Experts of a small language model.
Size: 20 layers, width 128, vocabulary 16384, 51.1M parameters.
Experts: 48 GELU neurons an expert, 6 picks a token, a sigmoid router.
Training: 465M tokens, 7090 steps.
Below are experts of layer 11 (counted from 0) of a mixture-of-experts language model. Rows are named router (the router's row for the expert), up (a neuron's input weights, with its number) and show model dimensions 0-63. Each number is 50 + 10 x the weight over its row's rms, rounded and kept within 0 to 99.
After each expert's rows: "comes after" lists some tokens at least twice as common just before its tokens as in all text. This comes from a sample of Wikipedia text that the model never trained on. Tokens count by the router's weight.

# expert 41
router:61 53 59 59 67 61 62 44 46 45 44 53 45 51 42 57 42 40 57 65 54 66 58 55 53 41 53 40 54 49 31 49 46 63 45 29 50 49 39 39 49 46 42 32 50 44 37 45 54 50 49 48 33 57 54 37 37 47 57 47 63 48 45 53
up0:55 48 43 51 43 33 47 50 52 47 58 49 56 59 44 53 39 46 42 38 29 43 44 47 52 25 30 54 53 47 53 55 42 52 66 50 47 64 62 36 64 50 56 63 49 48 43 62 48 55 54 73 56 49 55 79 55 54 56 60 52 68 46 40
up1:54 57 60 37 40 44 42 43 56 52 40 56 48 54 44 54 30 69 60 64 48 49 63 47 44 40 51 28 44 55 54 52 51 44 43 50 57 44 51 48 41 61 50 47 34 45 53 31 56 36 55 40 46 47 44 52 34 55 66 52 55 42 32 63
up2:53 53 51 56 48 36 54 43 34 44 52 54 49 40 47 43 40 47 60 38 50 35 39 51 73 30 56 45 49 49 56 44 37 55 50 53 40 41 39 60 54 51 50 25 47 50 57 40 49 53 47 72 52 50 73 59 41 60 40 50 48 43 37 59
up3:36 52 61 52 46 62 60 75 50 41 67 56 35 51 51 59 45 52 52 44 39 58 54 47 72 70 44 47 51 53 44 42 63 28 44 50 54 48 61 49 47 50 48 39 19 51 53 34 58 42 53 39 55 52 36 40 66 48 43 49 56 49 50 55
up4:55 49 55 67 39 42 43 27 62 43 60 44 38 52 46 40 68 54 44 47 52 38 55 51 43 54 54 56 55 48 65 39 65 48 59 66 57 50 59 38 54 47 54 53 51 43 40 52 54 49 54 51 53 41 63 86 50 47 56 50 46 40 50 48
up5:70 49 42 35 49 51 44 44 53 59 34 44 51 49 47 57 82 71 35 57 44 47 64 50 48 61 54 71 49 39 59 51 43 45 60 42 55 59 55 31 47 48 43 55 39 41 56 52 50 43 66 38 52 53 65 71 63 33 53 46 57 40 51 70
up6:29 61 54 53 42 51 39 41 46 51 37 40 44 54 47 46 49 33 34 64 35 56 51 54 54 49 45 60 38 54 42 70 83 49 42 69 60 52 46 59 43 51 63 38 25 67 46 43 42 53 40 46 52 37 53 48 44 37 51 64 57 53 57 54
comes after: " of", " in", " to", " for", " as", " on"

# expert 181
router:64 45 51 48 48 46 43 60 52 63 38 56 53 43 40 46 44 42 70 48 50 63 52 51 63 53 30 43 53 59 37 47 44 62 72 25 60 31 34 35 55 60 35 40 55 34 40 48 52 64 52 48 56 61 45 56 54 60 55 68 55 54 60 46
up0:50 45 58 69 47 62 27 46 33 50 55 41 55 37 55 29 51 46 57 35 30 34 46 49 66 49 48 44 44 36 55 40 68 64 58 34 55 47 53 43 46 65 58 61 62 49 42 38 55 50 33 42 54 75 47 56 71 47 51 42 36 47 60 63
up1:56 47 59 54 55 56 62 35 40 56 69 64 43 52 33 57 50 55 54 55 56 55 44 47 67 50 69 58 49 47 48 51 42 51 70 45 66 29 45 45 63 53 57 57 40 47 37 39 45 54 41 64 59 49 50 52 62 49 45 48 66 59 36 47
up2:52 46 46 64 38 48 52 43 45 40 42 49 32 60 53 57 50 68 52 51 50 55 68 37 61 49 28 39 35 48 67 64 67 36 45 30 44 63 43 36 64 69 54 55 48 46 53 42 52 40 49 39 53 53 42 39 43 54 61 40 55 46 52 62
up3:78 43 61 53 48 34 34 44 58 44 54 61 56 48 49 51 68 57 65 38 51 60 46 54 62 37 30 32 58 54 80 43 50 50 58 40 55 29 38 52 53 62 55 42 36 34 57 58 45 52 57 51 55 67 42 52 52 61 42 44 50 50 47 41
up4:69 52 45 55 35 58 29 45 64 56 49 54 44 53 48 36 53 34 44 73 48 54 45 50 55 38 49 41 37 55 39 44 41 51 46 45 49 46 58 47 53 52 49 48 43 40 34 46 40 68 49 43 48 50 33 52 44 50 71 54 37 48 69 48
up5:47 42 35 51 48 54 52 55 51 55 45 56 49 66 57 38 56 44 49 62 41 56 52 44 67 44 50 64 40 49 69 51 49 49 51 34 55 83 39 51 67 45 44 51 33 35 43 36 47 64 58 41 47 50 47 52 42 58 63 47 54 44 77 56
up6:42 59 45 67 44 43 54 67 48 42 33 56 45 52 61 59 47 49 38 53 37 48 53 53 58 39 41 59 66 56 45 34 50 55 42 51 50 57 40 53 65 53 46 33 74 39 56 37 47 52 58 39 50 45 57 62 44 44 47 43 47 44 51 56
comes after: " is", " a", " as", " to", " the", " was"

# expert 0
router:52 46 48 51 61 70 41 33 45 43 71 60 56 45 44 61 43 29 47 55 56 54 45 34 60 44 44 53 40 55 49 32 60 43 56 51 61 78 56 40 64 54 49 49 55 62 60 40 52 43 57 37 55 42 39 37 44 44 76 41 52 41 57 55
up0:50 42 52 52 45 58 61 50 47 53 36 48 69 62 41 51 49 56 49 58 53 31 55 45 46 56 55 55 42 59 31 38 49 63 41 42 63 49 40 58 52 66 29 49 42 62 67 49 55 39 48 37 53 39 48 41 47 38 70 47 53 54 47 55
up1:51 58 54 58 63 52 54 42 41 58 54 43 43 38 43 51 50 37 46 41 53 45 31 50 39 54 52 62 50 36 51 60 53 39 59 50 56 69 51 47 45 59 54 47 38 50 62 52 36 61 38 46 51 38 73 57 50 44 91 41 58 55 43 50
up2:41 73 56 52 56 66 64 51 34 51 54 50 48 59 37 71 60 68 42 49 38 42 50 52 64 39 68 34 49 64 49 62 30 55 44 42 54 55 48 50 38 46 60 48 46 33 70 57 47 52 47 45 42 36 43 46 39 41 73 52 49 49 56 30
up3:69 49 44 46 42 44 32 36 58 51 52 49 71 60 49 45 68 37 54 64 48 52 54 54 31 57 46 38 52 49 39 60 67 54 46 59 55 50 50 62 57 42 55 26 54 43 71 43 35 38 55 51 44 44 58 34 46 44 73 48 52 46 45 54
up4:58 46 38 49 45 54 55 47 61 27 62 50 40 35 65 51 52 52 44 44 52 54 48 36 45 47 39 43 54 45 57 55 36 45 43 21 45 50 56 53 38 57 58 41 56 61 52 53 36 42 48 45 55 51 43 29 49 60 60 48 53 49 50 49
up5:51 39 56 46 64 52 67 33 35 60 43 49 59 42 60 57 36 68 54 45 34 45 38 56 56 65 44 63 45 60 33 56 44 46 42 50 59 46 43 76 44 61 35 56 57 54 61 54 40 76 45 43 44 27 45 42 50 45 45 55 51 45 55 51
up6:65 41 40 59 48 47 42 46 41 21 57 61 46 51 60 70 48 55 47 75 40 55 43 36 57 43 49 55 49 69 53 65 57 52 44 38 50 47 41 42 57 51 43 62 35 33 52 47 45 53 47 57 53 42 36 31 54 44 48 61 53 49 32 53
comes after: " |", "-", ",", ".", ":", ";"

# expert 137
router:59 53 39 46 66 64 40 55 44 61 65 58 50 47 64 36 48 56 70 63 37 65 42 55 58 45 51 33 54 52 25 68 42 48 44 41 59 49 30 37 48 45 49 44 38 37 49 53 56 64 58 61 40 56 49 55 51 60 55 61 58 43 48 53
up0:53 52 39 60 48 39 40 51 39 40 52 59 43 50 58 46 54 59 55 69 40 57 67 48 34 48 48 35 45 40 52 49 48 53 46 39 55 50 44 33 41 56 45 39 57 40 50 29 59 67 45 44 53 42 13 35 54 52 51 55 56 40 48 51
up1:52 35 60 46 43 39 44 47 42 49 62 54 61 46 48 58 57 47 50 42 51 36 33 48 59 57 40 35 49 70 50 39 72 35 56 41 59 39 23 64 54 48 51 58 67 56 50 54 57 52 40 53 60 38 43 47 59 45 54 29 54 46 30 50
up2:46 54 45 43 56 57 49 59 47 50 51 34 46 53 60 61 42 52 54 47 51 54 63 48 79 52 55 43 46 64 46 15 49 51 53 56 53 51 55 53 49 54 44 61 49 43 58 42 55 52 42 27 25 65 45 50 58 59 65 37 41 34 56 45
up3:46 40 46 38 44 52 47 55 31 54 48 59 40 40 72 49 46 61 54 55 53 47 33 49 65 43 50 48 64 52 45 34 54 42 44 46 52 43 62 44 49 50 46 43 52 38 62 51 73 62 69 56 51 84 41 50 56 45 49 56 54 52 42 45
up4:60 49 61 57 30 41 40 51 61 39 44 52 39 61 51 37 54 50 57 56 32 42 43 49 55 52 43 57 36 45 45 76 34 55 52 58 45 34 69 60 61 53 59 52 52 51 48 46 53 57 57 40 42 30 31 43 38 54 57 62 58 57 60 51
up5:60 34 69 41 39 48 35 53 70 38 58 54 68 38 53 46 48 32 57 46 59 41 47 47 32 58 54 45 33 40 56 38 65 47 43 56 33 55 51 63 51 52 67 52 63 49 60 53 50 46 56 29 53 58 56 59 54 58 45 48 60 65 38 41
up6:56 34 57 61 31 56 32 62 52 44 50 54 54 64 64 62 68 54 54 50 46 45 55 50 45 55 26 43 61 55 46 54 49 49 41 53 64 59 55 55 55 55 76 41 42 32 42 35 67 47 52 34 45 57 40 71 46 65 58 58 46 51 55 41
comes after: " of", " in", " to", " on", " for", " from"

# expert 163
router:51 49 43 54 69 59 45 67 51 61 46 54 59 47 58 51 59 30 60 61 41 43 40 47 47 49 58 60 41 42 15 54 50 52 41 57 35 55 45 55 58 50 44 47 45 46 30 50 73 55 49 79 47 57 34 49 52 49 65 68 52 59 52 46
up0:54 40 36 39 62 53 44 65 61 47 73 54 48 55 54 41 53 40 51 57 47 55 35 38 50 46 40 64 42 66 33 70 55 61 48 56 46 53 38 36 45 55 51 51 62 55 27 59 45 48 34 51 43 57 25 64 52 45 69 41 39 52 42 35
up1:43 44 52 32 52 36 58 42 54 47 53 37 36 24 58 64 52 38 60 47 54 42 41 58 58 57 50 44 55 41 38 43 48 64 50 48 48 39 37 68 65 66 51 29 49 45 49 50 75 60 62 52 54 50 37 49 48 60 44 61 49 45 44 53
up2:44 50 62 59 45 48 57 60 50 48 34 55 62 37 48 59 65 42 49 77 49 50 47 46 55 36 53 40 44 36 41 43 53 50 51 41 49 47 50 57 55 51 46 45 37 47 38 47 57 69 69 46 46 54 53 52 30 55 46 44 41 63 44 44
up3:46 65 51 40 52 48 52 45 57 54 46 61 53 51 57 71 69 43 35 51 58 37 51 58 41 63 39 48 59 57 45 44 65 43 45 46 58 51 56 55 56 39 59 55 59 33 48 51 37 77 43 60 51 50 49 59 33 59 54 49 43 51 51 48
up4:45 40 55 70 68 60 51 49 55 47 49 49 31 45 43 57 47 35 56 59 38 53 36 45 41 28 29 57 65 43 33 41 51 55 57 49 49 48 46 62 58 62 45 62 52 35 34 47 50 57 57 63 41 57 55 55 41 48 65 63 58 59 56 51
up5:57 34 37 61 48 41 65 59 50 58 55 41 49 59 60 34 54 47 65 39 59 51 56 50 46 51 46 50 62 59 42 57 64 54 62 47 54 38 42 41 57 49 48 32 49 43 59 36 51 35 48 33 43 63 33 41 60 47 58 49 44 44 49 52
up6:54 47 48 26 56 56 43 59 31 53 57 51 55 53 49 44 52 61 43 65 51 45 63 35 55 42 52 56 44 44 37 54 61 43 45 43 50 55 54 43 57 55 45 58 42 40 36 54 54 63 77 50 37 46 50 41 39 53 71 52 54 33 24 54
comes after: "0", "-", "1", "2", " /", "3"

# expert 43
router:46 31 47 56 59 51 48 59 48 42 63 59 38 52 50 54 40 44 44 55 65 60 64 62 62 29 51 35 44 45 45 53 46 59 57 38 55 46 50 46 54 41 32 30 57 48 39 51 57 64 47 57 44 59 37 58 52 50 60 52 63 45 49 37
up0:40 48 56 47 49 47 47 59 43 59 43 50 44 43 58 68 57 44 38 54 66 45 42 49 36 37 43 50 79 57 62 66 50 48 53 52 58 54 51 63 43 63 51 48 63 24 59 47 58 70 33 60 52 50 63 46 58 37 47 61 60 42 54 72
up1:77 46 56 56 65 49 55 52 36 45 55 61 39 43 42 55 61 59 61 57 38 55 58 49 56 48 53 31 43 54 54 50 42 50 62 24 52 30 53 45 46 49 37 46 37 65 51 61 51 58 41 55 48 50 26 51 57 47 47 54 86 53 56 57
up2:50 56 44 59 38 56 36 69 53 42 40 75 41 43 62 52 45 61 43 55 55 54 50 50 52 46 53 47 42 38 58 52 65 42 62 30 73 41 28 51 50 54 47 49 38 48 65 57 49 72 47 51 50 54 43 57 64 63 53 50 69 39 54 61
up3:55 51 58 59 50 68 60 50 42 55 42 43 52 48 38 69 36 43 42 44 48 59 51 41 58 40 35 55 39 54 35 56 54 48 55 53 57 65 42 48 58 43 45 53 32 63 44 67 56 54 37 36 54 64 63 46 50 33 57 56 67 45 51 65
up4:41 52 58 42 65 55 62 49 47 56 51 43 46 45 35 42 51 39 34 47 51 53 35 50 36 37 43 67 48 32 54 42 33 45 49 54 57 39 39 37 51 56 59 62 38 36 43 38 46 49 30 37 39 64 73 41 44 42 44 33 52 43 61 59
up5:73 61 36 52 40 46 51 51 51 45 47 71 25 53 50 48 47 52 47 41 42 65 57 53 76 51 32 57 68 37 54 68 40 39 59 11 61 49 53 45 69 42 41 64 56 50 37 45 48 60 45 57 50 56 35 38 57 38 58 41 61 57 48 51
up6:49 30 60 61 50 41 57 43 48 51 53 50 44 41 49 64 60 29 47 63 60 34 37 45 46 35 39 43 50 44 63 53 56 52 27 52 65 50 50 58 55 52 69 39 54 46 53 61 48 31 45 47 56 50 66 60 44 52 45 49 67 35 53 43
comes after: " of", ".\n\n", " in", ".", " to", "\n\n"